From a checkpoint of a small mixture-of-experts model trained on Wikipedia.
Size: 11 layers, width 128.
Experts: 32 experts in each of 9 layers, 64 ReGLU neurons an expert, 2 picks a token, a softmax router.
Training: 847M tokens, 3232 steps.
Below are experts of layer 8 (counted from 0) of a mixture-of-experts language model. Rows are named router (the router's row for the expert), gate (a neuron's input weights, with its number), up (a neuron's input weights, with its number), down (a neuron's output weights, with its number) and show model dimensions 64-127. Each number is 500 + 25 x the weight over its row's rms, rounded and kept within 0 to 999. Numbers have three digits each.
Before each expert's rows: a language model's description of what the expert responds to; "comes before" lists some tokens at least twice as common just after its tokens as in all text. This comes from a sample of Wikipedia text that the model never trained on. Tokens count by the router's weight.

# expert 0
Spatial prepositions, On. Prepositions like on, over, under, along, off, per, especially sentence-initial On before dates or completion (On 22 April).
comes before: " the", " of", "-", " a", " 1", " to"
router:440495477556523475505473524511513473501465528486512530531529527505537536493493557519465497489529484475486516530474538490495524547491468526463453477483493522536505479510455481504493501524499504
gate0:492469507537485499464483490460502536514449507500551531505468510475510462522492498498505475504492494502511492518480523490489527535477491529504464457529515506570471493480470491464490510505510496
up0:525533491471478530493475462455503512499524471521509528479521518508490490463531482477505499452476504490480483464526510464492474524481484506523539523483483469482455494481497491524481504454497497
down0:485502473468523509515499520500499495467505456483520470503512497496458516469570494526505497480480523493447575532476513492459469562462494499510508494497457486497450455478479460530495477506500505

# expert 18
Plural and abstract noun endings. Final pieces or whole common nouns, often plurals or abstract nouns after the, a or his (lect|ures, students, education, church, group).
comes before: " of", ".", ",", " and", " in", " for"
router:484500504514482532506452518504507496502464529489501487498452482470473497512532465514532510526512479503525473541541501497498519502517540505508481509476528522545503499506497524474494508510489499
gate1:471498479472499518515488520490448514508476508476418508496424487470460491524478479524530491498496528463506457548538516513484516520492483491485458520487533509513503477463493529505459510521494468
up1:523487485449509530529496515496500451490496516460513500502494515477559528504521559513505509531481463484505468502507479442486500535484514471471480498557507471479497481499559471508503531507504473
down1:442523485479496520524494488520497501481505466535485480448485503514449468498454503530477522477478480466468535564463522508486507492456550502487485484517502526500518511493509475533478491527534494

# expert 16
Copular and main verbs. The verbs was, is, were, became and been, right after a sentence subject in biographies and descriptions, sometimes subject pronouns like he.
comes before: " a", " in", " was", " to", " by", " the"
router:513525440508443518486516501486496505488558540465474493456505496517507503502524544492526469497514437538471534452501516512501530525486489498530477509497515518478508502485480498509486550485468490
gate1:507529519485520508472489517529501523454522501537535509524514476511515503504493527479482494502510492518438487486519474486508490540446499509541513456497504448484492536492519484474536496504486492
up1:491515525486479488524491501494471515479517495496523526493458474524483485502513466504452535497472478496453539449483473515455508512498509482534450449467488485512527511530459506531510519511520476
down1:490557459497524468529544452516489515507529466512519461469483552527482502451508501510497485521543461536490525461509569495470505472499486478523507511504533478496503498495495536508493496508497488

# expert 13
Years and heading markers. Four-digit years after in, commas or table pipes, such as 2015 and 1963, plus == section-heading markers and closing parentheses.
comes before: "\n", ",", ".", " |", "–", ":"
router:474540515507508508515504477527531500494540498467507460501529462539532473512540531505498479535535496519476473512503515483507524474485521507475526474508510516460477465495534512489505485499519487
gate0:503524509499459514490487490482468503503521499484478518521541417456479500492494478501492506497541513499510479537518489475491506464513530513496468518492541477476508475503507504476508485515560512
up0:509516528463476490501487517552490487530476528486497490501463521542528522511496503474500479529516476490485487480498481473489530523512502497541470547542518471473491489450531472501504509531514571
down0:524478528535529520483487483474474474522488515461524484519474470499496515473499487449517487554461510493497476516499486482459504489512518505520482520472526500508465459511512519489516571507491513

# expert 19
Infobox and heading labels. Field labels and section-heading words in infoboxes, tables and headings, such as Date, Preceded, Votes, Career, Production.
comes before: ":", " |", "==", " of", " ==", "==="
router:498487507557474472438493505505504483519475472499481526533524456517511478486478489496515475527459487469527490506504498489481523480522496519488479518454549473525452522525516527488501522544497498
gate0:482519483456519490503514518511475479484521498487478526509482481528488449528526511479496498504489513504527475513483471490482519471512530498506456542518534461554462525527541490474531465496453480
up0:454479498462530494459460503500499490521512478383465508480476515520527511539517481485494510468507446486519537545484476513475502462473516508508489523507511534445492508545502480494483470523476498
down0:513495489518458479514488500512527478523488499492490489495533525522509521482500538472533497504485508433473490508483555523417502512498486527522517482498517534509485495473477546496517506461481476

# expert 3
Clause-linking conjunctions. Subordinators, relative pronouns and clause-opening commas such as that, which, when, where, though, often after But or a comma in narrative.
comes before: " the", " he", " was", " it", " is", " they"
router:535503487520528521526489492488532493483480506539503495484506511517520492481519499476492481446522563543442459494477456440504471521493534501521518439513529506526498500498529488495504522486497511
gate0:475528482504515483496534440517478500515492477506558508486457523483515510494508504488497479497484500455488463449551510488516547510502488489489520536498452493508532480440474468498498493521435498
up0:549483489478510474484510530513489474478512478513468497515534542509545473514469481521534489511452485445532537490498493509527510486515502468529476495491521429530474499495504516522499480483470541
down0:485504506481537473463511460487494506499430539478549501502487506501502498491488472481515536495464518500519479506484469510509499511482446487482543502541492497478451475511501548509490441535492475

# expert 29
Sentence-ending punctuation. Periods and other sentence-final marks such as )., "., !, ?, plus line breaks and decimal points in numbers like 34.1.
comes before: "\n", " The", " He", " In", " It", " This"
router:497467526466541485498526460488525524493480550499501500523476457472461522486497505481529504470492516472508467452538500531491478523513503498475498515513500484494472530489497461530509520464515523
gate5:482494551478486493498476465479541517492492496484500540468487540512458478523489490456516529443498517515481527467525472492444482473531478529476477490509498454440486522499479522489517495500492521
up5:486496492489500488496452462489525476480469505481492552493487481523459486514503525456505534459472505527474522465507507485466446498498464503522508509531522468443468503476495514458527482484475502
down5:543489536463481529528485486501522456491474455486533535526463477465529528484515505542476500490506485496458477537519471520461514504495507546493478480504511471470520506504486525515490496502503508

# expert 28
Verbs and auxiliaries in prose. Auxiliaries, modals, to and verb forms in running narrative or quoted speech, such as have, would, cannot, don't, stating.
comes before: " to", " the", " a", " be", " as", " that"
router:477471497522484570521521511511455520455488488476535540459511547464497499499542535487556514449471489546484481516541494480487481531525540513519522507503529495522498497512473481490476494506499529
gate0:492458466511508535511517494512511473482509487506494531487513523454494530513474490485539518473472509543532473533509493510476497500509550486490504480465497506519477494502473527478466506530484497
up0:482484499525502516518510525509486499474498492497504500467458482537518502506490473532496521486486538493496466493532460483537527521482501492510469476451474479510497480547487532477460496456486538
down0:536490531480492498559496522516489474521471521515529510449521523496478530521485479483506473471522508504478503476471485463498509506503543499471470460520497456479498459556446512485524514482479510

# expert 22
Small numbers in data. Standalone numbers, mostly one or two digits, in dates, table cells and counts, such as March 3, 13 April, 6.
comes before: " |", ".", "–", ",", "th", ";"
router:499485520505513536526501503487481508536555525482507508551523478494474528533480494534496486515532537486503524486493511494521502515524523487544482475549516478483519514537500506485516519468478495
gate0:552516548531486528494498490493515527462492520532486531470444493491495527508478505526520471546507502490480488447486521492492477512507507401497526498527520503518522514524487493520525505492465450
up0:530495536511507517506449456513504521482520542513474546476513470478468494551473495525502497492514491503497531493507521536524518516464553506482484526482525501504508505480515511552498548493477439
down0:485535515493508508504513511547506534518519515488505490495516464439483509473443507512514521480516483487481512519469516501519479538458488519518527497498477523532479504508511480452523448482487503

# expert 27
Line breaks, possessive pronouns. Line breaks in infobox lists and before section headings, plus possessive determiners like his, her, its, their, whose.
comes before: "-", "|", "\n", "==", "The", "==="
router:552493455544502496503484461496494508472519537482446524509506475469456473467493506526482514496451506499509546522469486554494492491513480503477525527492522523534502519497524491484487546466536486
gate4:508501452533475490522494567527514505480504503496501521489514490542501512501518524483544470523508467465489432507459494520491458486488504501511486432483507498504456539482530475430482501488484499
up4:506514547495505476459488504519520504529527472510476477497496539498526500473480493495495477480507479487515486469557521515514490493496529533462491517501488495499481507525489497549516462525498488
down4:535483548473505514496530526466536518511504460523514464498513518501515480513487476501517473499437539484501503477511509480403519493481498521490499518487486528475512491508531517520520493500518499

# expert 7
Table cell separators. Pipe separators in tables, plus colons and semicolons in infobox fields and result strings such as L; W; D and Total:.
comes before: " ", "\n", " 0", " 1", " 2", " 3"
router:500515518472415490529469469484504494493476506531502487502471499516539480499492511474443543493454480509485512471518502503491504507480469525514494493473482491458464482498502481508524510508550507
gate5:488466491503486488512447475506492460493506479526487496534506550466517455523520541523447522512487492511492490499507459492495493482494482515523524507512526468451418516510482507535530466509473508
up5:494480487526511496498476496500472471517507491521502486495495492541508433513502487479499447505469508502494444499522524497493485461521484551495440494545492523484496485502496514475480511487497415
down5:511488471510502487517476548531501492485513518507494460509494503493522533482469528475504483495502542480454502500490530479520516506515452450461521508513468484495494485500489511494546472508487504

# expert 4
Surname and place endings. Final pieces of personal surnames and place names, often in tables or lists, such as -ić, -ington, Jones, -ville, -sky.
comes before: ",", " |", " (", "'s", " and", " ="
router:492533463521509480494501470480475501506534498495523475487513500500520501539493522484480521505516474491497480510498498505496512505564548470496476473547485461465500524459477511499552490503496469
gate1:517475483493541491484509481520491494482541481547510527482506505484505468482511516500489526468526520490472459508521456491485493504503520500542536496497531530493499500432462455485512484504469536
up1:494498483494513508489521466503506498478540508530513545464538467521514498505512512485499509489522487496472458498522460494491486512506524506566545457466503527514468497453456503496511513471478511
down1:523478460491502474471455551496478514502530488473492468514483520510485486464482482531502513530468482476488533461488515507565508507488485513488482524511433496531560539485466467495484498542507518

# expert 10
Concrete noun stems. Common English nouns and word stems for physical things, often before a suffix, such as land, water, rock, air, st-ack.
comes before: "ing", "s", " of", "ed", " and", "\""
router:486487492476509501498494498523514525549494497514450555488483529435510513510459481497469531518501471452510513537500502463492506480511470537513531526534514507536491498533464502510474500536540520
gate1:518513498473513499522532498475499535473533495531482530464519485461520505464439497544452481523522504474473440499473475512487492490496476546515505513531478495479508534559506528526490477531462469
up1:502483481545481484527530528549515475523477520476528504505468509520514499488520474461505499494489495437514502500491467510496490515546474435508504509495511482498477525529505446538524507508498518
down1:502517515514467515551532507473518498559492515516511477452519512496509487499516480531497515513492461459480499522483497514421511485466501516482475486509536537498463543464510500487455499481476456

# expert 31
Punctuation inside numbers. Commas, en dashes, degree and prime signs, and minus signs between digits, as in page ranges 399–418, vote counts and coordinates.
comes before: "0", "1", "2", "3", "6", "4"
router:447487477485493506540516498536435525505508470492488535522472530526509515494490484510531497529525505456516443476491486503489490502473478457492535491456510495549511481522506484514515531492440534
gate0:506475517478492504518489460455526500525515513509514562478485480517523473547487496492547508476491491517500482484546474521463463509530458501472527520531522499524471477492490475515523516535501478
up0:504514518520536485458488493534452507482476479523471487475530521532512481465513520477485496537500526514521531449478523503480520489506529472573523525472466503476513492510536520468421501498502507
down0:512522490495464495373503533509525499507519469504503480484506522524496497501535477493492503472498494512510483499522515530432507525441489508485494510461476533532492511433501540483474493483530486

# expert 15
Digits in numbers, units. Digit pieces inside long figures, scores and statistics, plus units and percent signs (914,8|08, 0–3, km, %).
comes before: " |", "%", ";", ".", " (", " m"
router:517487497542467501527523507517512505478490503469526469503456510441547493480473510493482460488513500549518496535509493482501479455537505510460496551472541542498461510512498508512521459505510533
gate1:505501492557469499522490477513461490471499501473514474473478532488511540470503531486496486487521501550486518494538506483489519509527480508477477508466535506497472527509453465508501499513502496
up1:528486503548519512505505480517504537477473514501467501500508483516489466491542503499530467498488508526482512491497474479509496495511557483454479500467501481483455534539559498497498500570467493
down1:471522510483544500452467457499480508520512494552491483485537491467489500490506486559509534520542503511552492487516496499434432472522524535509476520526532508505533493546513545482482480531476485

# expert 25
Spaces and word starts. Lone space tokens before unusual or non-Latin words and empty table cells, and word-initial prefixes like con, res, ex, ad.
comes before: " |", "id", "ist", "en", "ul", "el"
router:484499466549546450485475538507517479463495460505492463500522497534418537468522510483471523521442483547485472511550503524502519523488510498520501506495493456511522482477454526490515508520496508
gate4:520463442548540504499490544503500493454511499532487511468475481506465499525514529510526529456492548519486514490498532497441483521534501464513495526502476475522501510476499524497514473500477496
up4:511514487490529522503451514485466498523493499535480493503483497572530526518487520515545510491478500523498523469472526479507532522546488470447479478551495484534532443498513512503511475521478495
down4:504502519503454524486467503494531506561529518504504512514520471453507515516505511498469473494486493481487483538533514455478527497466528519492527476532491515511483538495504531507506466456514530

# expert 24
Dates and non-Latin script. Month names inside parenthesised or ranking dates (14 October 1996), table bars, and bytes of Japanese, Chinese, Korean, Arabic or Cyrillic text.
comes before: ")", "),", ").", ");", "–", " 2015"
router:500488502510465493474505455515494494497493532528520479451500526508451508471486520506564475521462524492469520502483523484505497478452538465500510507489522475473530541548528521442475487503540525
gate1:500500500500500500500500500500500500500500500500500500500500500500500442500500500500500500500500500500500500500500745500500500500500500500500500500500500500500500500500500500500500500500500500